config.yaml
n_layer: 12
d_model: 192
n_experts: 128
experts_per_token: 4
d_expert: 32
d_shared_expert: 64
activation: "swiglu"
moe_layers: [1, 2, 3, 4, 5, 6, 7, 8, 9, 10, 11]
n_empty_slots: 64
router_score: "softmax"
normalize_top_k: true
routed_scale: 2.0
balance_loss: 0.00285
balance_bias: false
init_std_router: 0.0233
lr_router: 0.000588
n_head: 6
n_kv_head: 3
head_dim: 32
vocab_size: 31516
norm: "rmsnorm"
norm_place: "pre"
norm_eps: 1e-06
positions: "rope"
rope_base: 10000.0
rope_fraction: 1.0
qk_norm: true
attn_scale: 0.177
tie_embeddings: false
parallel_block: false
init: "normal"
init_std_qkv: 0.0423
init_std_o: 0.0525
init_std_up: 0.0605
init_std_down: 0.0605
optimizer: "soap_variant"
lr: 0.00826
weight_decay: 0.0
lr_head: 0.0078
warmup_steps: 147
schedule: "wsd"
decay_fraction: 1.0
decay_shape: "linear"
final_lr_fraction: 0.05
batch_tokens: 32768
seq_len: 1024
doc_mask: true
train_tokens: 281800000
steps: 8600
dataset: "wikipedia_en"
Below are experts of layer 8 (counted from 0) of a mixture-of-experts language model. Rows are named router (the router's row for the expert), gate (a neuron's input weights, with its number), up (a neuron's input weights, with its number), down (a neuron's output weights, with its number) and show model dimensions 64-127. Each number is 200 + 20 x the weight over its row's rms, rounded and kept within 0 to 999.
Before each expert's rows: "gets" lists some tokens that make up at least twice as much of what it gets as of all text; "comes before" lists some tokens at least twice as common just after its tokens as in all text. This comes from a sample of Wikipedia text that the model never trained on. Tokens count by the router's weight.

# expert 86
gets: ".", ".\n\n", ").", ":", "-", "|"
comes before: " The", " It", " In", " This", "==", " He"
router,228,176,168,205,193,189,193,171,192,198,162,212,182,175,176,193,221,190,178,211,202,219,203,184,210,195,206,195,189,181,208,202,207,202,231,192,195,199,225,201,227,197,190,200,233,193,174,206,196,177,227,220,172,175,182,181,174,211,195,251,220,203,183,179
gate0,218,238,164,163,215,188,214,174,174,204,178,193,182,174,180,191,190,218,178,205,190,234,202,214,205,213,167,223,209,203,173,203,208,226,184,202,192,200,193,155,220,209,195,207,211,233,196,210,191,225,216,212,209,213,201,176,196,228,218,211,200,236,206,165
up0,190,209,167,204,206,213,201,216,176,204,213,170,224,178,174,216,193,180,189,204,178,173,220,204,188,184,216,247,220,184,225,227,174,187,161,179,215,176,194,195,217,184,200,200,249,178,188,175,163,179,152,189,191,237,217,182,197,206,171,168,171,202,191,210
down0,188,207,191,203,205,173,177,187,187,219,164,187,176,188,192,195,196,158,219,196,193,211,199,187,191,193,189,205,214,176,180,169,200,164,180,147,191,208,198,203,226,179,174,191,227,190,201,208,213,202,215,206,227,171,169,196,240,219,222,192,209,166,176,230
gate1,210,178,213,223,231,210,242,199,199,224,186,231,172,166,203,196,209,205,189,228,207,203,194,153,184,167,199,210,228,201,193,165,228,226,229,221,215,222,226,192,183,193,209,217,211,167,201,185,173,206,198,188,186,173,161,234,201,204,196,191,211,213,247,218
up1,210,219,220,201,214,211,160,185,231,190,201,214,213,190,206,204,169,198,178,191,171,194,163,205,217,248,236,202,180,194,233,239,237,191,193,214,166,221,221,182,207,203,202,154,197,159,189,181,203,196,224,203,177,170,207,205,184,211,214,219,151,197,226,204
down1,173,215,210,210,192,217,198,200,200,214,236,203,169,211,200,199,163,205,176,182,212,201,204,217,138,173,180,175,174,200,183,198,210,172,194,202,185,231,212,214,205,207,184,191,197,198,193,260,183,194,214,219,202,191,243,214,207,161,180,186,198,184,189,202
gate2,168,195,217,208,221,186,206,213,163,215,218,191,210,159,178,227,190,212,193,202,217,205,243,180,187,228,251,197,190,227,209,212,185,226,225,218,220,210,220,184,198,212,199,168,191,190,195,197,207,214,181,206,196,194,198,204,222,221,178,249,185,177,212,212
up2,235,226,199,193,192,177,225,197,194,232,189,225,168,177,226,148,175,244,208,177,173,196,186,191,220,212,209,196,200,188,162,227,177,191,161,185,225,149,176,201,169,202,167,161,187,200,196,207,213,197,192,216,229,218,206,156,189,197,215,195,175,202,152,197
down2,188,176,184,188,178,208,165,212,196,244,198,187,205,208,218,183,227,174,183,177,200,184,160,193,226,179,177,222,173,208,210,195,176,206,214,177,203,214,238,193,195,240,202,179,181,217,195,203,229,179,225,177,157,176,186,168,200,190,199,210,161,158,232,186
gate3,197,173,183,201,225,234,227,195,186,222,187,185,177,192,207,208,196,213,183,218,231,193,201,187,162,190,208,198,213,171,223,189,211,232,229,213,237,203,190,175,183,228,181,196,164,161,180,219,211,190,190,200,163,208,232,194,157,220,187,236,224,219,227,224
up3,209,207,230,163,182,210,176,207,220,193,218,198,178,204,232,213,185,227,200,208,217,193,161,181,215,175,162,200,193,216,171,183,203,170,175,195,201,202,169,205,185,212,187,218,199,225,199,180,230,182,183,228,213,184,194,199,248,156,209,169,214,205,191,219
down3,224,188,216,216,188,187,188,203,190,226,210,188,197,166,240,218,199,238,215,184,211,165,180,195,242,183,168,208,176,193,207,181,211,176,174,191,210,193,208,163,242,196,193,164,200,185,213,246,172,204,206,210,233,147,213,199,186,179,207,214,190,215,194,222
gate4,193,182,196,208,209,229,193,193,208,209,216,210,192,225,200,197,224,229,194,184,193,203,211,196,210,209,188,231,198,162,195,189,214,236,218,214,195,175,220,222,200,193,242,228,211,208,217,189,202,205,194,191,187,189,187,198,199,184,178,224,204,203,231,236
up4,161,206,163,212,248,197,212,203,205,181,198,181,197,191,221,199,226,205,178,245,192,197,186,168,207,202,191,230,207,199,200,179,163,209,188,168,190,222,200,209,206,203,213,171,214,201,171,178,208,199,198,213,195,192,199,193,199,192,197,208,222,189,201,205
down4,182,199,209,211,179,164,185,180,200,176,227,222,194,179,241,235,194,203,185,149,217,198,183,207,185,182,176,175,216,181,180,185,193,203,193,262,194,184,225,191,163,220,226,210,208,229,196,193,221,172,193,196,232,179,197,183,206,197,198,186,172,197,192,176

# expert 108
gets: " August", "|", " February", ":", " September", " April"
comes before: " ", " |", "-", ")", "s", "'s"
router,232,196,163,197,168,160,210,181,221,213,197,202,171,204,168,217,194,220,184,208,217,234,183,179,201,209,202,170,187,227,230,247,182,181,192,154,154,236,205,195,220,209,181,232,220,212,183,198,217,206,222,188,190,168,245,175,174,202,200,204,193,195,184,179
gate0,179,197,187,174,216,194,173,213,195,185,212,176,181,166,203,203,208,199,209,173,189,174,223,211,178,215,190,196,212,162,229,162,178,176,218,253,197,213,180,206,201,219,190,189,206,195,208,198,170,216,224,188,163,201,191,214,212,181,225,232,197,186,254,184
up0,222,175,186,199,209,189,234,174,190,180,186,224,221,202,186,237,218,224,209,192,225,198,185,199,217,172,216,190,234,221,183,170,196,208,210,221,212,206,192,212,180,189,198,173,202,214,207,223,231,195,191,177,204,180,189,184,210,193,199,218,187,195,200,177
down0,216,195,191,179,221,195,197,213,209,196,175,223,170,221,188,196,226,210,204,204,215,173,199,233,199,188,206,219,190,193,184,172,186,182,216,257,202,259,172,224,164,212,193,240,231,170,193,181,227,178,207,213,183,203,206,200,205,214,216,195,245,197,218,197
gate1,229,216,187,204,212,194,199,213,194,210,221,238,185,211,222,186,188,215,180,177,184,223,182,191,166,176,203,211,184,184,209,195,210,246,198,205,194,199,203,220,233,250,218,197,206,181,192,224,210,194,170,194,194,215,177,223,167,198,225,193,204,196,227,200
up1,248,218,207,211,161,198,194,182,205,217,174,205,189,183,185,198,180,221,215,173,208,183,199,189,170,174,157,184,160,192,193,195,215,207,179,206,181,220,218,216,184,197,196,206,190,212,183,197,211,203,198,189,169,206,186,176,168,170,195,222,177,191,183,232
down1,214,195,208,231,183,205,195,174,186,184,186,207,179,212,206,206,183,213,164,217,197,202,205,216,198,233,186,249,189,244,201,213,227,207,184,188,185,225,187,139,170,187,227,238,190,190,200,206,185,194,216,212,154,229,201,198,185,190,215,206,211,205,184,214
gate2,141,208,228,206,198,203,190,216,209,180,190,235,197,215,211,183,175,221,193,208,210,194,204,191,177,201,200,219,192,166,202,182,205,221,207,227,182,198,183,208,218,168,207,206,217,197,221,178,189,202,190,178,203,243,176,130,199,179,177,206,198,162,183,209
up2,181,217,194,197,194,186,213,199,198,206,223,183,198,218,197,217,218,184,167,177,204,221,187,221,226,187,224,199,190,249,187,175,203,205,218,182,190,196,205,193,204,184,205,184,204,184,188,183,215,197,165,185,188,205,217,202,190,180,212,215,193,191,187,240
down2,234,202,211,231,212,210,203,167,209,165,173,216,216,185,195,186,156,190,202,212,208,172,215,203,169,178,196,179,173,187,191,184,201,200,211,192,193,197,201,188,181,171,206,218,207,211,215,193,220,203,205,195,186,205,206,164,225,216,182,191,229,213,209,170
gate3,199,185,202,198,197,185,174,224,213,191,194,199,174,176,189,200,206,235,189,203,191,210,202,173,195,221,200,209,222,166,220,166,174,196,189,238,206,238,204,214,178,193,196,227,198,196,252,212,192,235,202,190,207,210,172,161,201,187,193,215,236,188,197,214
up3,177,165,197,176,209,207,221,138,191,212,194,218,180,202,199,204,221,204,198,199,218,207,189,234,207,171,202,214,195,199,206,221,196,189,198,196,205,205,195,193,199,235,210,252,203,201,218,220,222,165,199,185,236,198,216,181,206,192,205,230,216,204,225,184
down3,202,199,205,202,171,176,203,160,199,194,185,205,209,214,180,213,205,235,210,175,187,199,209,170,235,191,173,219,187,154,175,196,216,192,195,237,191,195,172,224,213,193,177,218,181,200,205,207,224,187,230,221,204,228,231,189,198,190,188,183,182,175,160,209
gate4,177,185,214,247,176,193,208,211,212,144,189,186,237,217,198,167,169,230,189,185,207,195,176,186,198,171,207,217,178,194,237,200,188,197,168,243,173,180,191,233,195,208,191,217,192,225,221,200,200,221,229,207,197,222,159,181,191,225,181,185,210,182,179,212
up4,204,165,216,213,182,223,203,179,214,188,258,202,206,197,179,185,212,160,212,176,169,191,230,216,210,213,207,179,212,202,187,226,199,233,183,221,218,207,199,198,240,205,224,191,226,203,196,184,202,193,226,202,193,167,187,219,240,172,192,235,205,228,215,174
down4,232,182,184,185,174,176,219,208,197,200,221,207,214,180,194,168,202,194,198,241,180,199,204,230,209,196,207,194,172,219,200,204,204,236,178,226,172,195,188,160,199,213,167,160,199,206,165,172,194,180,185,215,219,203,196,228,197,228,182,197,206,191,174,206

# expert 64
gets: "-", " ", "–", " A", " a", "A"
comes before: "1", "2", "0", "3", "4", "10"
router,189,197,182,188,194,204,171,159,197,206,219,190,174,195,173,234,211,201,209,187,210,214,179,187,210,195,197,180,199,228,184,162,202,202,210,171,173,206,233,172,194,168,199,202,207,211,204,169,192,171,199,200,203,193,178,145,197,158,202,213,176,165,198,191
gate0,200,174,200,189,229,183,218,175,163,189,193,205,210,216,182,221,187,259,204,207,132,199,201,205,223,196,215,204,181,189,174,207,181,215,189,249,217,183,200,196,230,210,182,175,186,199,198,218,223,190,236,173,184,209,183,171,195,197,154,218,213,203,227,182
up0,170,212,205,191,219,233,194,191,176,171,210,204,156,237,251,191,213,209,209,185,180,227,197,176,193,183,189,217,221,205,178,206,222,203,168,210,192,171,162,213,208,197,223,212,214,207,210,210,207,177,191,172,230,201,205,163,260,181,217,226,236,248,204,213
down0,193,191,246,199,213,189,214,191,167,241,196,186,165,186,215,213,180,220,219,192,173,198,211,189,181,229,186,159,255,196,222,192,180,188,202,217,187,195,184,157,209,201,215,196,189,192,201,190,170,180,170,208,145,237,219,197,175,180,184,227,217,191,196,231
gate1,208,203,220,197,210,194,160,212,200,191,193,157,165,210,164,180,188,185,230,210,192,198,199,191,164,222,191,178,215,205,194,167,205,215,214,230,181,190,197,224,208,215,172,229,181,199,227,212,158,222,176,200,243,234,219,167,171,218,185,197,208,199,203,187
up1,165,182,213,205,200,213,182,217,191,190,231,233,202,229,238,177,192,206,213,217,211,212,230,181,197,182,232,177,212,231,197,175,194,149,201,213,219,210,194,206,250,216,200,183,207,213,232,192,184,208,206,188,177,221,177,250,211,186,183,182,175,198,203,215
down1,164,226,194,213,193,163,170,195,205,168,220,177,146,200,206,166,207,182,224,202,206,181,224,204,212,221,195,165,210,201,193,185,225,249,198,201,201,210,187,199,204,210,221,221,196,181,183,188,180,246,187,213,196,231,198,238,214,208,194,229,240,195,217,185
gate2,203,192,218,210,211,223,207,193,193,179,197,215,234,205,186,216,227,188,199,189,190,205,211,201,179,254,174,209,158,196,224,199,194,181,208,249,202,161,181,200,187,174,178,226,207,229,185,165,227,246,203,202,214,199,191,174,242,212,193,219,178,171,199,154
up2,210,236,209,212,231,219,224,202,183,191,194,170,202,186,199,192,242,221,201,185,231,198,252,152,225,216,212,197,203,228,232,201,214,216,219,216,199,181,188,194,213,227,189,193,185,219,205,198,203,207,213,194,171,205,211,234,194,191,189,236,203,206,204,192
down2,201,192,225,197,221,220,191,171,241,238,214,175,204,189,160,199,193,210,196,184,162,208,202,177,178,219,197,190,190,227,186,190,180,197,198,195,204,222,200,189,214,209,194,158,197,187,222,212,206,190,213,205,214,180,213,170,201,194,196,226,206,186,188,182
gate3,195,216,203,203,187,213,213,184,192,202,220,180,230,204,208,213,233,180,200,156,194,167,173,197,189,185,159,166,200,220,217,200,198,207,230,205,240,215,203,230,215,200,195,197,169,201,170,211,189,233,192,234,205,225,162,225,208,195,188,245,182,218,172,227
up3,188,171,211,234,202,205,230,202,193,198,204,206,210,197,196,201,204,198,198,186,221,229,198,198,185,207,164,203,164,194,225,197,230,211,222,183,197,172,200,206,216,175,196,197,156,178,192,213,179,220,247,210,163,205,201,245,209,189,216,211,213,197,189,230
down3,198,179,217,186,223,179,184,169,185,200,229,218,217,184,204,199,163,205,211,219,233,208,188,175,195,170,199,209,206,252,195,206,201,188,200,253,176,207,182,168,206,220,206,203,200,201,193,204,197,215,238,212,162,227,217,157,189,216,191,189,214,199,210,235
gate4,192,190,192,180,215,178,200,194,188,230,213,184,174,196,174,188,144,172,199,222,209,215,218,192,176,185,212,201,226,186,190,193,173,197,198,207,180,194,207,166,196,180,186,221,190,182,241,247,191,185,183,179,214,198,160,162,186,214,184,148,194,198,186,227
up4,188,196,192,188,187,202,227,227,233,232,190,202,183,160,192,211,158,202,210,200,210,181,210,148,198,207,194,229,212,189,194,188,195,214,217,214,173,181,191,168,186,226,159,233,171,180,186,172,176,185,166,198,193,200,138,221,201,192,189,200,210,178,201,195
down4,224,192,180,155,146,210,172,207,191,198,193,194,181,249,206,181,202,224,215,213,208,224,178,187,182,213,206,213,175,224,211,204,191,185,194,197,230,159,203,183,198,209,192,162,207,163,181,198,208,164,176,224,188,187,206,194,200,170,203,190,211,189,231,169

# expert 88
gets: ".", ".\n\n", "==\n", ").", " ==\n", "\"."
comes before: " The", " He", "==", " In", " It", "In"
router,162,205,209,231,233,199,205,183,152,213,193,213,213,195,209,170,223,210,194,235,225,192,193,203,203,202,205,204,194,193,204,188,245,200,233,197,182,214,205,175,217,216,225,217,208,208,193,191,199,216,177,185,188,205,205,209,172,158,171,233,156,180,223,195
gate0,184,213,183,197,208,217,207,216,162,191,184,204,202,149,216,203,165,202,182,184,204,230,192,167,209,210,186,199,234,208,209,234,202,213,232,213,198,223,243,194,198,203,175,192,192,184,208,235,202,176,146,198,170,201,222,204,186,226,215,184,138,222,198,201
up0,207,211,194,195,167,205,178,226,189,195,171,226,182,177,248,235,216,218,213,175,212,204,174,197,171,217,200,184,201,191,171,232,159,208,217,191,211,182,168,171,201,184,220,192,200,222,215,223,201,156,188,205,205,163,219,184,207,182,220,206,198,236,181,206
down0,215,208,154,155,194,185,198,194,187,167,214,205,202,201,177,208,195,203,204,248,200,247,188,150,203,200,208,197,212,188,206,184,201,190,218,181,196,209,200,215,180,222,173,167,191,192,202,204,194,204,170,186,190,221,192,207,205,205,215,211,190,220,191,222
gate1,163,201,196,190,228,180,133,204,181,206,165,198,232,228,194,171,230,188,195,185,166,204,196,223,190,245,195,187,196,198,229,215,179,171,164,179,191,190,240,207,195,201,189,207,233,179,208,205,218,202,217,203,198,178,215,198,193,212,214,193,220,192,218,198
up1,187,209,193,214,208,185,218,200,167,208,177,201,230,202,194,215,195,184,225,184,223,162,206,225,201,213,220,195,213,235,223,225,194,205,193,198,179,184,227,193,200,224,190,161,193,220,199,170,169,211,218,176,193,206,177,204,180,187,189,179,177,179,187,218
down1,183,212,170,203,198,207,173,205,178,209,199,184,204,223,226,176,195,183,200,175,205,153,184,231,188,232,190,176,215,196,221,192,204,184,193,156,196,187,224,233,169,218,167,158,178,173,194,177,211,203,210,180,218,209,210,196,206,196,182,156,191,182,201,204
gate2,198,216,249,199,157,170,200,191,199,193,204,192,196,204,215,195,188,204,205,203,215,181,207,190,200,230,198,206,197,218,203,197,205,253,214,204,171,186,199,194,195,204,202,199,251,253,200,164,195,191,174,210,212,206,193,178,217,190,228,217,210,231,238,230
up2,179,191,201,165,224,197,240,227,224,212,207,196,194,177,184,225,210,216,215,178,159,234,229,189,235,204,183,216,175,204,207,198,224,176,185,204,240,202,222,193,197,229,162,185,203,172,178,206,217,179,193,208,218,201,195,200,194,203,253,209,203,213,198,203
down2,214,182,218,172,195,237,198,182,219,166,166,193,165,164,195,207,226,204,215,179,204,180,220,191,199,229,185,190,198,178,206,232,232,209,236,214,217,198,163,188,196,173,178,219,191,186,172,216,214,224,188,218,158,192,197,170,200,179,238,231,222,189,187,185
gate3,209,211,188,218,236,194,217,224,200,151,197,190,186,181,208,197,196,209,222,226,203,218,177,203,198,237,184,185,218,188,185,191,195,181,222,272,178,234,193,195,230,183,218,200,205,188,203,184,167,196,190,179,181,212,196,210,214,212,181,227,209,220,209,223
up3,232,187,202,221,224,240,218,188,158,200,215,216,208,183,202,220,179,199,204,216,220,164,201,207,190,218,217,164,216,139,239,193,178,180,177,228,196,178,216,192,196,207,201,189,165,189,199,177,202,200,221,161,183,196,218,150,190,182,195,192,206,204,197,210
down3,194,206,179,207,207,203,202,237,209,217,218,187,198,186,189,207,227,178,219,202,205,224,204,201,223,214,217,229,241,191,228,172,226,196,215,190,192,154,221,182,197,231,214,199,181,184,209,206,227,188,260,205,252,240,210,160,171,198,214,177,198,164,162,179
gate4,164,218,224,232,197,207,201,170,173,136,186,212,204,179,194,211,221,208,202,236,219,173,185,212,161,201,197,196,192,187,205,192,192,193,227,209,194,202,191,180,206,232,214,172,199,193,201,176,192,164,196,183,206,188,192,213,182,193,209,210,206,200,241,211
up4,228,194,220,204,181,162,202,163,199,180,187,194,207,173,195,174,221,156,197,229,209,192,203,191,195,189,191,218,199,197,185,224,218,213,178,182,173,180,190,201,203,222,181,207,195,184,210,197,183,162,208,182,160,206,175,215,243,175,211,175,204,228,169,192
down4,218,184,197,156,217,191,226,185,209,226,226,215,211,229,223,210,171,179,219,197,174,209,233,185,188,178,181,222,231,190,184,189,227,202,174,212,205,202,220,182,155,203,178,237,187,203,213,225,194,217,215,191,177,193,240,198,212,192,194,162,198,212,179,209

# expert 6
gets: ".", " |", ",", "°N", "′", "|"
comes before: " ", "5", "6", "4", "7", "1"
router,213,170,168,190,202,168,185,167,207,202,192,193,179,209,179,228,230,233,181,169,226,210,208,181,211,196,205,170,217,234,225,231,196,165,201,156,156,216,205,197,223,185,190,218,215,217,171,212,215,196,198,202,200,185,205,214,188,206,183,186,201,219,195,175
gate0,198,218,218,230,216,160,241,163,175,219,174,233,191,193,215,195,163,206,227,219,211,202,245,210,197,225,199,214,193,177,175,192,194,188,159,232,214,188,191,210,221,190,187,186,217,211,231,227,197,193,197,178,226,221,204,225,237,215,197,151,206,187,210,210
up0,184,225,191,198,191,184,197,199,194,184,209,204,200,173,170,182,193,226,198,202,220,221,163,213,209,217,219,195,184,180,180,206,214,168,189,192,184,176,229,216,194,178,200,222,211,228,187,174,205,244,203,206,189,222,181,221,179,194,191,188,190,199,208,181
down0,200,215,206,177,182,196,229,196,240,181,198,179,184,204,220,209,232,192,176,207,182,223,199,218,240,214,199,205,212,201,219,172,176,203,185,199,212,212,193,177,208,184,196,203,217,194,195,207,177,145,192,180,225,208,161,208,203,199,226,181,166,154,223,205
gate1,182,218,216,187,152,211,195,168,211,172,216,213,195,215,217,198,208,197,182,187,170,206,176,198,219,200,188,180,209,215,200,183,197,221,169,211,218,196,197,173,209,215,253,214,207,233,205,186,202,194,211,193,217,236,199,169,189,173,230,176,239,189,200,209
up1,176,185,206,196,194,223,171,186,189,189,211,204,207,215,191,189,160,195,194,225,217,177,190,177,190,222,207,198,218,195,213,196,185,212,191,196,203,184,199,189,218,212,253,196,178,205,211,249,183,197,191,182,231,218,190,220,211,216,211,234,194,142,219,227
down1,227,216,217,236,210,207,215,185,206,190,216,178,161,177,204,190,170,189,199,201,191,199,198,201,208,184,197,206,207,180,208,198,233,233,179,238,189,190,240,178,186,171,217,211,208,189,206,209,192,216,217,202,188,206,186,228,205,190,187,204,180,203,200,229
gate2,181,244,165,212,221,220,202,200,187,217,189,213,196,171,189,197,188,186,190,213,163,215,208,200,199,200,190,211,146,178,190,206,175,218,196,234,244,187,187,207,201,196,177,193,204,197,208,209,203,228,210,199,196,214,187,199,205,192,180,229,231,227,187,185
up2,176,198,186,197,209,169,167,219,247,234,198,211,181,202,208,210,227,208,208,196,214,198,193,212,209,185,172,187,236,195,204,217,223,219,179,173,195,198,184,193,206,221,227,181,179,184,220,210,207,194,225,190,216,224,215,210,204,227,214,176,200,215,190,222
down2,212,245,171,176,204,170,185,193,236,217,169,215,206,162,185,215,185,209,231,219,198,165,182,214,184,191,190,186,216,195,210,165,201,193,227,195,205,203,227,189,200,171,194,157,198,195,220,204,192,229,195,208,209,197,190,232,240,197,186,176,177,196,227,240
gate3,178,181,198,217,198,209,226,235,173,204,205,173,210,212,237,186,211,222,237,203,208,194,220,194,231,171,192,170,185,188,186,219,197,216,210,236,172,197,195,261,198,190,215,220,210,205,240,207,216,230,185,226,188,200,198,218,212,189,193,194,199,221,190,209
up3,223,208,180,208,174,205,186,215,160,150,160,208,194,226,211,201,204,208,169,183,153,193,226,166,157,180,193,209,200,186,213,178,196,201,168,209,186,205,172,173,182,217,191,231,185,160,167,192,226,225,196,208,211,207,162,186,216,200,191,209,151,192,210,217
down3,193,203,201,197,219,233,201,141,185,217,206,184,216,205,209,205,205,183,212,208,222,195,224,185,226,221,216,200,177,211,207,200,178,205,211,209,214,177,228,185,212,193,210,184,180,193,226,196,186,187,234,215,200,230,223,212,200,195,233,169,214,188,167,208
gate4,196,173,203,193,173,185,213,214,208,193,225,189,210,228,198,207,201,170,199,197,190,183,198,205,213,204,144,208,165,202,186,184,198,208,223,236,201,229,164,222,195,210,205,191,185,228,223,195,209,188,216,213,205,195,182,204,203,171,212,173,199,188,196,180
up4,179,187,207,218,236,193,213,206,192,180,167,184,193,179,191,207,221,195,192,168,243,221,160,217,217,173,193,179,207,194,226,176,238,195,217,217,213,236,195,220,194,196,147,220,213,190,184,225,178,186,172,209,202,176,178,207,219,183,158,193,184,226,211,195
down4,207,190,225,210,210,189,207,205,217,207,208,195,213,186,204,198,219,200,217,183,188,216,221,178,185,174,206,200,186,194,198,202,164,205,215,177,174,179,199,219,165,199,210,205,188,204,227,195,176,217,224,201,194,179,176,199,215,225,197,211,169,193,165,210

# expert 31
gets: "–", " ", "\n", "/", "-", "201"
comes before: "201", "-", "202", "200", "199", "198"
router,190,206,202,215,191,178,180,201,202,220,187,184,222,222,181,222,191,201,205,201,181,235,190,211,230,192,180,209,201,225,190,213,148,187,224,193,162,236,223,206,167,206,161,222,243,203,204,194,247,168,197,177,195,210,237,184,197,210,180,193,171,198,229,192
gate0,182,174,211,203,196,193,189,195,184,183,206,210,219,198,177,198,188,202,193,198,194,203,245,221,209,203,193,179,206,200,201,186,171,238,204,213,217,181,198,203,208,217,174,164,171,175,193,212,175,180,208,216,188,209,210,177,197,172,233,201,193,202,188,152
up0,229,207,203,213,200,158,172,162,173,180,202,190,189,216,200,183,184,210,187,215,169,194,216,183,190,192,169,178,188,186,224,197,199,218,192,196,202,226,177,190,193,203,203,200,218,194,213,205,197,213,203,197,212,225,198,127,195,215,228,198,184,198,160,248
down0,206,196,208,172,235,194,205,174,228,204,185,183,202,177,169,194,161,210,205,207,223,191,171,194,172,176,185,230,232,213,209,185,208,177,217,189,185,184,182,229,230,193,174,197,229,204,212,168,213,192,187,186,233,188,206,199,211,232,210,197,232,185,205,242
gate1,184,196,168,202,198,213,193,210,180,237,203,184,257,181,193,184,204,179,187,177,174,212,185,192,201,216,194,205,221,212,198,210,213,169,203,197,232,205,179,219,210,209,202,172,219,205,202,201,221,172,182,188,202,183,217,198,202,180,191,199,201,197,240,215
up1,219,191,176,156,186,220,220,231,199,218,199,231,176,188,188,227,193,220,165,218,212,177,179,200,212,201,181,219,199,238,214,219,212,242,205,187,196,202,210,189,215,196,199,178,173,201,181,196,254,217,202,173,186,188,182,187,174,203,208,193,223,213,157,198
down1,195,209,204,224,182,191,184,214,167,214,201,225,211,245,206,241,201,203,178,202,182,187,172,176,236,216,198,233,227,188,215,184,209,190,211,194,165,225,217,215,200,183,217,194,205,232,191,199,203,235,208,208,205,186,184,217,217,190,218,221,188,211,185,204
gate2,199,202,213,212,203,186,191,209,186,204,181,183,233,209,214,202,186,197,225,163,200,173,202,195,262,188,135,211,222,192,190,196,200,216,219,211,207,165,204,214,193,209,197,223,194,218,227,196,201,185,195,182,193,203,218,219,190,186,202,211,183,213,197,207
up2,167,186,199,212,180,221,191,168,198,225,217,194,206,248,190,212,174,220,198,201,207,194,196,176,222,176,234,208,186,204,173,209,180,227,185,187,205,196,214,170,235,194,174,232,179,236,209,201,173,178,207,193,163,206,232,205,208,181,190,186,209,186,214,205
down2,187,201,192,184,236,226,195,214,184,188,189,182,207,178,203,210,186,221,217,168,184,203,182,182,204,181,175,166,198,206,179,162,227,241,179,177,214,205,194,189,207,217,218,219,234,177,195,234,198,171,160,192,198,179,208,191,209,169,206,188,214,186,166,214
gate3,178,163,174,199,209,202,209,237,194,231,199,210,221,214,216,154,215,190,163,190,199,172,189,181,200,155,202,246,160,210,218,185,189,185,229,167,214,183,219,201,207,194,206,190,202,166,194,230,182,236,183,241,207,188,168,175,194,206,175,178,197,187,238,170
up3,210,208,167,201,168,213,244,184,203,188,206,182,195,165,186,178,199,201,157,184,171,204,180,225,232,208,228,187,193,189,171,194,171,221,192,226,195,175,147,196,230,170,185,221,219,212,199,192,161,166,197,205,206,215,162,218,178,167,189,190,208,200,181,208
down3,171,215,146,204,214,202,227,195,187,198,198,183,208,192,193,217,209,189,217,181,171,228,212,208,181,220,237,224,188,185,199,188,187,229,221,178,203,255,194,187,198,177,194,194,212,203,205,188,223,222,227,199,172,176,197,208,241,180,198,218,172,190,189,172
gate4,204,166,183,190,205,190,223,184,180,164,175,218,208,221,223,159,188,202,212,173,221,181,205,179,193,220,164,165,172,155,177,179,202,202,210,183,204,203,176,202,193,211,230,199,185,207,214,196,210,221,174,210,222,219,178,232,184,219,217,226,196,176,180,228
up4,155,208,205,175,220,227,184,220,178,232,211,228,187,188,213,178,200,191,193,201,206,177,167,199,191,195,199,214,229,213,232,194,243,214,192,196,204,197,184,196,229,260,200,179,215,209,213,194,190,194,194,186,213,196,210,221,217,197,160,169,186,189,201,177
down4,200,218,232,196,195,200,194,182,206,236,153,209,217,157,179,217,208,183,199,210,198,195,234,212,193,229,195,195,209,204,211,194,200,170,244,183,236,190,169,189,217,198,212,224,216,206,232,182,184,209,242,218,218,201,214,205,197,189,197,213,181,196,196,195